Weights of a small mixture-of-experts language model, trained from scratch on English Wikipedia.
Training: 542M tokens, 4179 steps.
Below are experts of layer 8 (counted from 0) of a mixture-of-experts language model. Rows are named router (the router's row for the expert), down (a neuron's output weights, with its number) and show model dimensions 256-383. Each number is 500 + 40 x the weight over its row's rms, rounded and kept within 0 to 999. Numbers have three digits each.
Before each expert's rows: "raises" lists some tokens whose logits its average output raises strongly, later layers aside. This comes from a sample of Wikipedia text that the model never trained on.

# expert 6
raises: " made", " recorded", " in", " also", " considered", " found"
router:492535588524551496473492527425479517506498609542519545554515473484504524562524499493496479489482516563540479446509411547589509441514416511555527473536500498556442458490539457382413554500535471512503541522563478458540486479506527467400519424488461498478447501524452517441482480522439493498447559502442438564400467542488544473528584518502557494569524522533435507513486471507507486528537
down0:482572560557535534472480525509484426501488516513520500555481477524479453621481484518499478493501522444570467488550479493591444512518510518567494508459498496523443435498458523531426526453483412508500552538481498488465516530486536550308490496522535487352515489489477488533451588500500569486503504450521482493376496479502549511465522520526509507463486482513478521468490514552474475485540
down1:543483511496530466444494461488570547500482501463582517455504420567492517562500489543452536506532436493495473486511519495555454521519422508520578530508493509522548498502555452520551494503530475497453517560445514481521470481522472417393572486452505540453498496452479553475537579414559475516423471504425502537449479479557532476543585556503471540493481545532547500517453485587531450497489
down2:465513493490507557558478447516526430536566591468438495546543504543468467492505510476490468480573478485500536507466514517500529501467466445439520485519459456522450473502469407431525499545483475452495465498479521463445549506500525434431474485503500533449523512484536486473523451465519547462505463472455540549537480493484495505502543470495505588537540479439421450528544496409453430500494
down3:528450489536540556501520523468531488541436449482491510481502460542560531567483455440467452481518532391503483401506472549568529595537509606485524517496497445540510489555498485514571508524545470470552524445502481489616570467460476521584503585535451586469444473549481441451449545586496464482498523447489488444513543535490409508531513461500437563456521525463553488516559537491488504422436
down4:461472491520547525463467508480498454498467425481442485501476553475527461488535491516439464491445487519525460445491420430586507501396505504491475498552440483533550490482538535434465484574501493488482459458479517531487486432488432451585524537502513522456473556524485487460465480581519489423517489520481471512526494542550508464556503490490454451468546448531521539519561487568487486443495
down5:460509583543477466555553496521453487446486493514527491478469426489480525552482506512502491522470488480484469468504445501464445524573494443522500532415442434505399497515488491490461496459532436510530462498452513434499509514470534503492561496506484512501497433484535535451511485533489438508492428502469441496471510553497513470548481465434563541508481462504467480531470442465549544575451
down6:484504508498450543470473443488514445557460485497508578523513520509440473442470426535480438493475531556566542455528448515446504449540480453519593480487516495486494469477425459479466553495495530474513501520460458494505510511486460505489410507544466533467425518590494635537470531469514500472470565488414491532462514509491482426494528523444487517507549526452443478500539498522641487489515
down7:489479558487537517515521465478564545569544520487483466443497518503448560480475556504528539460513481413528488501487577510564543521472507501549558514573523437505509455491475508435545489567506493505451533508455504447515480498568473512522509491478481472479514523524497502561440563506510482410551457489499521435522525516478464508524507437483541464500445553463476560557469606502453501477517
down8:485471449449492468500469519465562504490422472505456536521486575486477513487498566513462521514540491502473477555500554451603465501484506534524493487517548512506465583532509536554442511472433455525437544583499488441488480519440466548475519501516500498513481550455531508492499430530477449556468450444532559467491547559495535555449523477492574527560567525575513516534534471454532488539451
down9:516501547459495499492539467455448553543510474478499454464471509475556468485480500493533424478483420543518455454488485511493498481480486450516442533519505524463525551521494485414552486488495516574570449449543547526468461486481522500439420512468537509496477536460603445496540456540530584471497473467475432543441477505552510551474507516429496545483401439427494608541477499451432508470417
down10:483523513431527576447466559500483500502463434482489474495527467512515544521476571494551493525489529456462529510451415433509406496514523458467502485546446463503555496483546548519493532512524500515517486541485505469443458465460430480570479490515482482480508584521417480478555455504460428555510484533542469491653500590471554465424446501445530619497441523473449537473508468500527483533488
down11:455486430479502480456488500506589500504520453580488522519469529463510493496420458569462539508507502478596462441568486521482413477528519486511494543468503474478526509516489501463535499523496505406467447413521443540436481527508506516492426514475532423594497464476487468484660586416488500499441577516466486534514470520479474546548521548474543512505563469517513483449473503496519502435452
down12:398439406541456584523520508509468550506463510538521497465559536516558400457493545507497509474487510450468453538494529500557442505506579493482549549503503564522496435496557497436532445445440461530603506480499552506548553468473558470507472447409516524430509508497516482457558546461496486476478533561521403438462542539526500453473494509493490520445531522584505505514546502426504599486484
down13:520462536555461526561510513505520498506491549547543478509456450544535468521511590496511455487544493470454456533424597479509441461476534489440505539509545499523451490523545500426483527482574511512515433487429459497539493527484579560518471493538504529493543517543560521536469496507507522433501494491463555506447494536437487526446497583493504541549457530432500552520509551524436501428485
down14:448524448468532488486516504533463587499520491540474468469545485445583459510432540523478518445486493492524607419435565455407495557549504484475493405571514543419518551519511546606555517544551513540493529514512525505501512514491515434528486539502424536422491514473519503519548511516503547474512411459527548478539503458470593474572433398513478497438536519520489565437547571528499488486513
down15:523456559519510614531524436541513508487495496583513493430502451516559519514488538484506519530648555509550494469417459523470535441461516541531419472500522462495529463555454496571487590529460500488544441469435500508494454490495496461475499559445475521530444552509492512553440494516537553495494462507499503511485556521464543506510542504545522515505578464536517492519511490515462491552451
down16:470489486525508504497477530499581491470446499495482502458477583492540443478503467490457484479471426519517550480534435540572515509517427402595484524547439541518482480502501559504441430456446474451531516394568552524505586493461474506407508418531497422399541513475533593489509458419563467473520508530502461465399459470533538489462466461502499513477514532531562518467453493509560511559517
down17:478476514480543558556500489536503509506480480547441521564523395482512563468480440493497462499442491458541505498548419498497496451543474418466437505436440547534537473510482464553486491439435451504522520454463471584526465451549515504470533519462481495482474498486470514473494500528475530555472493489488460532510533517399479498462461525512449508440400516527437492486504413490502544582531
down18:525474476624514564539475509533520485446502503463453528554459422478518472541475455490523531489562570483594598453501464577519474500591498422479499506477531439562500457433554572497455446528493461521549516455517494546495542494449528540464494543506476513621451517500502490474564482451547492451512531500459546513435479487543455424535429528458526384569501516480555530468527516554429565548447
down19:519518516465571512441532534470462511478441573455489534482548539498441472456570514546535546571513491522465465447482475528440486532478564507556486468532484576444489499564493537514548442438489499496491457528483560475438534443454504412611464495394520498583483473537564475523504454528531535482496487485519465494518463495448484426457583535478473539496405444483523488525453578587515471513524
down20:552577508463490572537505506468555528603456481525512473473497472500487471492546507448410438503465476518476511503499484461535507416438496431485498447482505442485439570553521471513484482547554476481511509556554547530407543476452482481461506506565441501469525548480483533497490546515463501498424516496504525483542472529478470472511507456476530481480524473598510446493569496477492509454405
down21:482473471487488506515499481453506533470484429433492479564480557512503592547456479479581560490456437472451479461503526548550486472526448454490537526540477518505493453488459513454517455542533521503507541450474465408546513538483504485520536566500521501539501558483487508466461493465454531496476415510544547465484453476570506428501452536546505523479528543579515498489477536422474479461500
down22:533532579491410504576440558458544599486499520440553511543516521502528505515543553487530439486609517568558480505520492557456506462519482503539482570482542597581559513478498515471500409461540399474509534502555444528527508519511471456520443464499548457527518558530526540508479473447508536515443507516449470515506504404526443471581474505526485493510476482480465471460482515479487435497494
down23:517535547403511479607533512494532502494478552518574527489521539494484518471502478479484518498483530567446494522486473479508491524549520568491572410505474516455523524521542517524478494417550419491480482534454525463532504513543546540462490545555547515429460509499529476432571466525481515555476577519581473441502499435505410573528510463491516498484490525429349531525451529488446535528581
down24:485439495485535503545487466537488420479577571534537492520494439497500458500476537502510451535415509497492515456525572500509584483517486455514524484456515457475464422541508472578483603522523505462483471418504435483535526527428502565497525466479543560466498509515465519499480491427506505508464427481503508537473493519539559541540577589388512512441504479534536454571466425426473516517489
down25:536480532488515493505493530556581459557495394487484493520529485509512490481514503502551509510532349448550467450482535553528476508495483506527481555467559535513459535518502518495475492550527462566472514475534467481489527487433515547552501543517491464486468493429474557491516615539538459519508464528511506468487510532539421482545421606544542535482520523488566535539501484497493496526472
down26:512535453469463528498445476490441468501592538514482502512437430580484546510530419592582557543469559470570472515479542470583484505504466512457524491466524490520501510500503500451549503518483546485515495594510477545571515457459480455493558547523493468466569468498477471477490493524523522461519559500552564517484447436577575559496554556492409475515552482439430518519500481532473511483482
down27:426543456529487506507542464502578476518472606474467442474485565519411498509466488476530534466533522505537450536477519504526491478470532496490511449535495523489525526490464514586612458469483557461496480482469498515506446534429538490520496494490475544508509498431544474544515571473584441553505524515564448503505533454547450509513506520517512541451433475479538480451470565550564500518601
down28:472463508506472513557535516531511511450453470393514487514467520529485494471474549502538450490427516594482475474548451490554505491539495478540550427496397522525552484556465487493466527484542504501454512510492367492455540476463496486545472473487504463558502547555531399512488513453448461467507495443455485506532471482492462565510460479497572559485480527504577516488465523563507511526523
down29:489526533523508479458438498518463541531454531436480507499492549530611464585419509446556450496448479477487467612482453465527495403475419453535490427491471571433467465429486485562492518480505537533482491527442529515455551540502487540520442524496478492572558468471420534495634495480523462519537477463441511513486497490519506504483506456454536458462422585504510556445532546474491407508522
down30:550494485521589483408492517546442543527485518425519466443530531456535433553482514516523475481444553508528474504469485550455538507484531570572512454526521522494505499526535528520491552531446542435534498442450470568523512476465543491535532573546534551496509489559514490535471424481524539497423433503496504524523513558514518547506505501402496506522490552563455486516495509534503464540479
down31:501550560492561520527481524583478520514440475463493478484457516544565425380549420506499510519543461471526525463522555487558480542505501449537524489534368506525526543485474520526499539504519486553502542516492438506499449565411462468435552531447534451519493524512486506568577493481521481467494484540560467473448496482555525538502515500539454504497539446566489474452548520481591562480575
down32:499544559537504521441488581443558423523502495561502482533459507546543424515508487481601450497596505498494586448481390452445515482486507438492471516473509473512513497616544488525486535631603493488481479531461494461453453496495531522565489526491451505490476483439543547486506543519551526498484579503493512499477484540516574507456456505496537511529575496511427482496471470582480499547472
down33:498479516466481480515515478540511440502449568449529501521504491533471478522512522464397475541537572506501550560550448518494488579449492484488451556528524472522523463478445531522568462523573490485554452440447547584470501456502525508583424397473519485527524450463510514509531424510523538437560569505569561496523506444420470563514484528459462522475462524548491523508514452461528513411536
down34:474457561488508407459491513496527505507501438459526519489488549466490452480485505517525506510451536470488474522472448513498514501499474412545515452565584473545516434513518477512519570506544503522550488512502445506470511515455536502534538516490546458504500516454554488541474501475521493514565519439537505523482517493530551488485446476560557557493482555503432514513515519535525482542535
down35:450510485545509477485497478498495513520504522450381475498566462565473545478549554474613511530478440439510500538449541445519473455487550479445541498508513540448524569446551510407616481464507451459473501516533458494448503501510543558450451522572521534407548534475458474486516438519473518502505461504489481461420419467470510518452540498482487442627523489578531583490539492509537478500508
down36:511499488460498562504479492535545483514477515476520517507541500542533522525435456523482499417420523506520464445494435453531512509516551550531513510598504511534460474466567539512507553500474511499540520526443574511618449447447486527495494508455446515481444546500479479546512468500518495482536493543514463523492506498492469459505526413505440500418521496599444584530534504495463404480519
down37:533435459556554455490506546472508525508474495462453491549555486552564513509501524495495483475469538477492436525575546457563565423502404512487514496514542538452533507483448566478457512526519471465528483546517536494495534428473532580380542425592481518476446531486530556471508538501429540470432456488513479536456482469460540507481501490588529597514489535464515546507485509499498519496493
down38:505444517476495491470513468464512558514498530455525454537556508433560428561491515499518540510477512510510500508492529481508474433486503506552468485428492533500537502468554469434396514555510500461438520556552464486484519486522530528554557497402452497439509478472494533478523534556499460495473508527471464487511528590481488542536521519538439475547518421519455480508462513514520546522539
down39:481502494418508488497488428450541513518468493473491512483462558483479504490501472479573517477397508435456528490433491450512396534503548535421479513470472526396483485368489435553524506480484458571485524508497537475509491488421477414574475512503507467503580395496542502459463553499491472501453458536490512536539480577471467514536503456436515450552476504539524492504498491529455502517520
down40:495526554503543545444385508496532528497478609461455452467471448432508463426494463531552519534483496584513454495446491507446529488493509501501501482509474485426582509436411478498474425531521529489461536520499469534476433497487506508542482555539481500497506496547572527497479496522573489486477435390470486526466477540564558555445440489500492521524450530481496510467486480484514463586464
down41:452475465546461488505506487523537510447537464525468515504467434559500541486562516557523462495466524473490479539495518534506551555541510468615461497550513466585476485536464467451543516513510535419477467536480499415507516490496422453557499525484517543458386500511541486472519473492559505519421483515523454527508510505500548501463657467464448524487495568503515414511558539517561523552513
down42:515473540511489545473519543526501530541541488531508456503525525510456479549500563598480549520436505514395461491458560495493478498526443477579543477489472481527507533486539497523501519532486476467538510450515474515495470494540490510486516529512555439484579502474515459527464529481500504475494510501538513424469452388545616525468514499556584513469485517474470513540442512513488578473535
down43:447478507497520523469437544507519442582554410500545487569484613568518508548494521547457540519459505563496538487594503503449515476492475469492520507477556513517542506478372434515439451510446531498535408402509551408447554564522553471449463486557528487465456505515535485512484577433484500442538510543482492490508499490522541497506502479539531508581452480496483479526470520509500547482443
down44:455469461502454550461466414480461469443516486495468478494518565496480503560488487580569496466512498532525571442516501561551489492502453490541513518528457545539460486511509494534499551451413543511552483412564424479446532515493463535519476558491542561557480440548465534494540540458503455462522495551470477566472472458445541494493512416506509506466470457580521458434567508489529522434498
down45:473457522488517507520493533546524593491442501504502538478542558561550480462431455461424550412491495445528499521532496502520563468489547423458526512506491438523543538521526467483552503458494508544545549465619555488501472479452476502527474509418525556526467459470584414536476416530535475518520535559530530490508519530524475490499527476525541520544502471503540500453482493490519593587506
down46:500491528560512485520431567483491454463496494518493433535487528492430466484502599509493487523540467478467440508396529440493407504575484448525445532516532518480480490525445549530414471455490522495549482481487575516555518510415489509438554452486438575465506486449524500447529458481478604415509542487473499519523512466542535480519496469501456530412515434494463532540466478505509533503497
down47:543478483492475553501492494518466457443452508469493455442473407538518492418489565454547447508460472505489482506478419514524526469533449555446516593470508438458482551475463551592535483565505548448544458422512481587523490535564486549500571579424504527479463459464558505462482463555491488508508498526511529525551451466511507525554501453455540501504467441512510520493582510534520510428532
down48:454512572560553483497522510534483468487476562457562509500550437538474547507505545538547537455457459508499494506503470491530482512450470490517449529458499485477480514527485549525550497545528511521424460426411466453524496466489423525474468435530464534587484467559432555549599496493446482386424497542490464499510525515528526475518479519496511564506498511479541489514480476550517557588524
down49:511532515465507538491536506512427504480489472513600475463564599447533523482453538542516536564463501433527533569506551514519498493494466498479527477480484535495491532503470503461512534501471491473523468522500470465529520526531453525553513501536478534587456535461492442490481495515522488570472583439539494450492453498501450491520487455470561554460444493564521457498578540466482486555508
down50:560529395484444577537516540497507453441489562463527461433506588499459450510537459505484485518521576441469503560542553484526398521498451477490455516440554481501452438495522503527535534497488514468477487519495540511482551495477465506473519513508495485465461516516452488490492538538523483615519462495504515544504478508493537527551503545463450501440530503580491495506488476498563438475483
down51:548530541439522448537437514421492510563533544527534498416458484539476500469407469453546519421480478522548530489552572516508490516454561556534456402479532516511468583518460520385468503580474420511517537434561451532550472504527493521535490505508470475483524455467395568525543536501494518426468527462481508521470485449488517512552459536429535508513505456493457500574502458541507540461467
down52:486474461507506523500596497528468476518501538521534443486498534611472478566504469501425513542569484515509452535505458470462472477478437500473517496597484501536521495436505439541473465470504486490558507481463479508466549456494620512563497467509503489525464485497513460504476509466557465440501506467495544572566525568480483516524534472491573502487458509499470521443412471496411446524487
down53:489515530536483484606511506446462504526432488489487506481428531539547448469601486484511537448498509463497481529493509534552530489463470489548485444551459555473575554451413504515579488440527541475581520493566460499538510475448442457470554492480504480547529454479500471511495473477459536516527400449500513516434513414463507475494472449450477459423575465578506452489508607461628585546478
down54:435502463511446553546551495492522529575526461566505433555516459484472447443474517558475503490471485490454490497476524564491581482460445490457506484571470417506472423448499539490568527501517571534533500522465459599471515519506541431488521475490455502506465512493571531507496499533569487457473535471475491526463478459571445513444545520474594501454489468455449484481475423433521478473556
down55:516451485467553542460548484524582545476519496494510475485574428480539458386486488461419454570491484476452486548496449485520491472511410566466486488504533455472474470489537511555463475457573497508526483486533461493424529498453589549457454494466505498495464483474567472557473550450440544517474489466479458559426476458544516599467525517515486530537449601487404543529527497570469486471513
down56:428473469483518480517491466505490467505539517479517501623428504484505445561513458516434558471534531487472450477570544513552482502472456526546549469509557505477482499444503494507497523577511528505537505479491432446449443511514558532442625460490469602529508488514460546455482486444522490481501470518538519529527483551518581483467500521457519522460487498500509548488504477531557503530459
down57:498439499428402518564507577522483493565504439443473487502519539465524500467486476503491541510535511515506460466530546516516505484444531527460488545517528550509513471526524515490475533560513454546500467494504539524522509513499505466503456533483500560516523510475490610516535475497553515523452507498483514545532470508503434501527479514519557546537481497445489466479442351493530388450614
down58:430477520445493406458444558450473526481494502526513538463507539469527485527558522459598464441495503485473521453528451551511475468451511501547453493440581527507538504440551494506480528507473536490436468509586486498471484539503409521386551485471559483467467513464448479487533507502411460513463486447534514539514582545479485461509565554507473494580474535485495552478506549450524569483493
down59:514514506526510508485495470445453526535469469535474440503437532449506515511490448459461533555474439496551548474539532523558502451527433601543430525484443435474540552515522447492487577528585446538578487508459517475442545511532519508475534493511473504581531506555470518508524522529501457554500539556536516460492467563526381401483550535496521539530491500508525494497537561579528462482536
down60:500524473559472552426453506480476483480448499550561476510490482560533438487482547566546494569493502586486462488458516579481470466520551504563461510509491584473428498483490537474496412468523491559528513552439488645475515530588470449530474559493534493505519460485458480502538470477472496520501485464438454529529571510498406535503470547461521533518476514573530535450484435442449513553501
down61:590531510506489463426499467490448547461539467501464498512522615519496504547501539489551487571526491450434519550529465490443537437436516515503501505471478435463411506516478469512511539543539509392457502518492515500479522484520439525544476539480449520480476509474536585518504541510531593557428598521453545535529486505589471452437537481541502524556506492534457410452506477495517542488505
down62:472497557519459551450442517491489539469535437448471499593508529542498542549504526473569476495577571490440453483501509508474564507471460546421410514476465493489488464518487538508471496539536425509427465532543519487425530515500476548485494463469453474419436520559512457488480584507576458454447536495459471502451500482496503469491534491515513528538475514487512525569509448511492412474542
down63:487455491535560499542479529437435548578538435507429522483441526476476514468478524482494483495434533515522454558478515474489559486490513494578490540491540507492530460532429461462495540430514546561484475536439560512520503534437532632480466463508569490526533467536499520523457517460464493477511556485494520572523522491455515480411504515583453457575432510498495512530530546486499529530549
down64:413492501481510460569564528449420513475500444524548504492517591491520422526446510451486572480390512471475428490451501483539462608506501485511468596431501562486468549536559454481443478447568539514475524521537516431497501560502547518488510508512456564513512448534545543440471514490429477509500495475513494504537506522491513483459489515566515486501472555506511525549466523512498531442559
down65:476538537477499491463474524414521504500449518439450558464449553529508488496453428483485518480469464438539517494539442521496507464500511451453462434581573524528526478595469484443551487512518523475517437472426529464470478488524559592542466477503541444695460515504480544476443540541448531488518461467536490513485442585454475495477545526518450524471528437514440500508526457494529556540508
down66:515502538473521534466548519552508483565498524509407500480467509535516512479457511500513519534520465438541441486477491483489494586496513562508451468486514522493474513521485569521541551512448474518484497499512519529452513535532516491554492510531484487467516512547558538491530373490509534551482545496507628486543407496506542559462418490519526567553456505524519482496464531505492514498504
down67:494509563485480487546505509534528508511463531483496516458521504547520530490558525439531529457530473490579460491483426491569390538510539514546520459497539514489491495523491521510565452519525550466535401513545498520559516496506489632571492504546489381578510527446479486565552507486533486423533520448454460465439451425572497538500500485545543500515482567511437459472510541447505610534516
down68:505460474517484466519489479494499491443479418511552480483519508535499437541512464492481508458409483471480506592494502554564437500513514462494512535478484465504413471528562480470471539459516489535523538491519520396481501473524432529482492459547514434510421473593527506491535514547520486458556536385469468472536536486501527402557513420471487508491533489459462380506602479465446488497523
down69:544527561485479481486503495537493491528533481573517521479560480385517479550471511515489495530525564521543510504530502433525556517544501550504561502575553440504500495507493528458497552445494482493531544403496435528567444505499502515404472435525519492511460497527494465567490558510481549483499512492512575399430503467519459473456478470522569455502490477454487492451472473504509441446470
down70:517453562530580471481547451427457458468497499472450433522530507469400537497490453523455490503513510439498522384514489536492474512564506482522516557493473469434439444473490448522427525495481490448510502541521484491507516471505493581544534565479534525570463451545479490471473543498452436519516476548510506472537527512525500509446497541514532500451493488528509535622454491519481509525433
down71:459546537481507530510506508526452448511566483498478544481542579507510519518480564545500509516484504500475462497436538479500555498471526479430549485468500413523438548497494487482455473444549496516496482535494448446569469479519436548541458482494465490559527519430582413534476530538500534571409581512435537492481519505476447495529493499504521495529506458582461494449455526452451463461495
down72:544464512499489555520495464471453425518483483506499484495564453479522453511429456577543556535529533458542478482474541494479502449550444506526506477521428499561482498492548456507442473489536472564524522564542523518589484540546513435448534508588481517563462519464489505462532505477529545557558477551531504494479500530511493404502475538549469474598480493476496518505455524513517492485503
down73:528473541505503443479472522488434533476466497423474511497513541504530475516566490508465535452444458492530544530461426543422523518447578574463456502467433488512496513541528509452451455543488528490433476483521482474558470537489551501442485525510510530542517529594511446497458547553515553525505500479496443499574520499386472484584510471467480486518423529496504536505493444446499543464494
down74:537532566548475479504498541488525502556397518502494453557481535549498527495491454459532497507581558498541497456489524476473554413521520482489474467556482547505442505447499596459489511511548478416538485469474505498465482487488456442486545494491499522523476525512471513476488508480469478447454539498559530436513554456516408533464554516503567488458498472507515549537524531509510582510478
down75:484506580476504605491473449434525524525474561547537497433522471451537533505581472485500547419504517506510588502456548563564518498482468552418502476546504484537521446470534499537458540507446500518561501539506523556548431507491441482508502501514559498537497486584522541388422459454461491504484578511418445427508483570476464463502503489540479489477492500461443576528534489448492514404483
down76:557504509506531547478522507560454439485522499492442479533488432554488468444474537601542468559528503441466451485586561521468571534531436362527529582486530461474489441516498478517573513442488467473442501542422482428465483562543554492494510534456544564503491545595551455505480484481499518534518426563539437559479447489500497483534499494543497512520440497453551541500484466529449499562455
down77:566560549519485488551500490506540526537533494510513461503514511502518562467513478544501518460534599559544542468502533476484496514539444399524533467444495477481480509503496493469485617476397487460530501537501471423525465531480533450464534446507470565449537467521474506453413496515505497400452463504473479490456492526491529433511517539515468535495512488451521481480469534541525458505442
down78:474488493555442509499510471564528501536466518511466550478577512502484529530495505430584489489428514522495536577472600484513469515495497433498535512544483529547496527545491477427432398445505525509520507518513477469499598513501425491524506499581483544518568478495540526463468511441535469428486460470515542518453512498506489473558496548551520467504483515437466474506549544560460534528541
down79:516435519502449486452518449518511539533509535458507542510494506451467492454482458505578504538431531538468463525505501495504521452559554425563451390469527480488534512477559547537557472478535542528437522459486503450421441486485452506526440551514431545575501482507481466461516499457493558475595472490484482550460503484464521583503381512465540525439442509487588475530565495492522448517511
down80:498417471562485458562504519544477495569479520465520448549476517489501443596497450545446536577489529527514485435502558583504546508569479565537522566479494488532470454479481509535499531465567495529505472453471514429521541504542522562455525534471543508469450519558514531557516480461498466432473569474504444526423473534494505542483438484480492560531548496556479510492493566490471452471481
down81:461557470455523520562517491505440477601541480508491491506504561502512481490455498512472485453439608495463506452455538484460509505495481535365489447615447507482503517535499514479512449473434519485488412511493520465497538456550466524422533529533527459499452440443486489593481550523497431532555472553478498518525434457515479587582530546515517449524499524521546473436533499491520485519528
down82:579551597522511509526485480536554482572509473475472421528489594579516499556519528503502548515467443417481483448532558489465562513525560548473499473514493534518452482522492486482628528518543506460494465454491525504511584512464571501603543452451528446512482452492507553581507518462477508538534517432507467591485506503490466466523502511519474490524467470534504592508558480476423513494432
down83:520466501550517576485560503538484482443490542534469518461446475477502455541461479578446528438467511443528491532503580508483495502478488475546533577436470414491513522544547506440442429457484509438579487487491468494465534477539468506479462496487418507460540467488499449532468445458472523506430531553528600475523528428478478508507542424491465533508475516524556474514493550465470454548548
down84:480514473560494508481536503535489503451523458479527552492455510447553511515548515420472441484481516499484505488518562434512509506518541464502529452490531517509524506486511568491397523565490401499466523521452562482527528475404532542501458512556543496453472458491495461529466460537499455424515463456446507514533435450445497437528462507518509532540520462547497429492426426529480483514452
down85:607570459464486545499415509454520483461495477560493433510492538428541496548499525502529398577527431561482498459489548508567496475482504504476462465489482452478550508477522505516476364524527484464474527538522488516527470527505523504584495497489516568505593452519479562519460508462467469488524464464545487467474511501531523477523591485484547507494503552535510518457485555538522465413574
down86:465532488528500462492510546449448519595511448511489469547563555562570506515517546510409509525452481478487508414488472487484497554482451453467493494515528428522539484510532583499472486513512472516527545528523483491426519444468523538503491426528501438579492455498449521528511528476484490482438516486498532469476485495569488500514506494524468511532479581532383558491456556428451456505563
down87:573567514486475438558372519505485516454472517469541451536556535480538523560530587492546463555475522556528451483523481489544570526518434508563530487498589459493441474561506498499541460492556459519508490509562552513488492525515489520479536475610501482511484500487474569469590518513513570484449489483553539539520533521516492443490504442511478488474490534453496537489462513491517490523511
down88:476525515518501517485541545435530496515563457500463462446558516566460488470541479541442442441475400506480583506517559572604500520528499475475511504480451421505518492521499455490490496494528512494581516512471566532488475501568547546538447523464536497505470528526496501433506486533494477492512513520451487554485559531439495456481493392448515453445477513506462528569599474485540480602480
down89:513388492460474475477508504396587466482487454489507461537502504496484536459503527492504475496499469475388444554529456535505468477496466497555526508514541453484435430520504468506423547495574531526471509531503501547480495568459490604455431521507507453503528432545501557556497489533472541470462501514513532552501463496519454520462487485485439505480466546450519541555496583556553483496400
down90:518505548492529476517495509507483503470487485466560540497403505487522451570524444456529618483578510501514482508457541580464556427458556549473544527558469550514533513495519466535479381539556561511478525519507523547474461459464530565563497520584546540365496501525530567515516481538433490475560474453493567581517520456486455530498431541473506447489501495457548528497496523505512472576458
down91:541499449471536514504434486549515535549475507568451501460516454463545445490524548528500475475504535439479512524492505499471544470505577475555485519498509530484542558512490533516540532482504489556476508456457515572559471535508489484521481501441439521451466533481485628470578486546504566474503500492572553457513483474495548468513484484518448483531461489542539480470491569462531600455471
down92:545520469490473502491453535531485508489503515458446545541525631523499502444476457602543515550524488531553513540448568488516518438486497540500444503518488443483549546488526513585438458465476520503510507507492545507518518509531464507512544533442475508525583472459543513472532461426524470524533553549524432496558506443496494513534476563508519491503482456488527547464431473416530509550515
down93:500549562500513441552468563518500485564592465524496492471464511458503453510539512491592499555485531482492520510535519422518533462481521479527462534523507435479413464475469516496507496481533498435522472472555475549483509470526489390529515496547507483447612436408519481454481541552471476428531529538452465458519546523477529441494475472476521604523527461504507467583543522560488527502435
down94:510488505442527515491471495577554495485461441461513416463541465585494490528442464463548489492424556549521491508528477455479475493486548503469498391503573514507597481425548489568513524492463531595503533509478494451531502482517497453576440497546450506457486497499567463569524496505499413499558542423513444463527542474478512498439499457464503527542472446531542527535579557476493439508468
down95:455503476548515544530479499489486517468476519527454556540507450443447454439541522464499462510527454606500559474532530574578453450455490460522499543516509474581458445500503518412513497566461534534506518476515490511489509441541465461433480527461472484455454483473447496495445533512517439464498549525510518514445544477489494451552497532497598538499581463555500520453511509492587495606567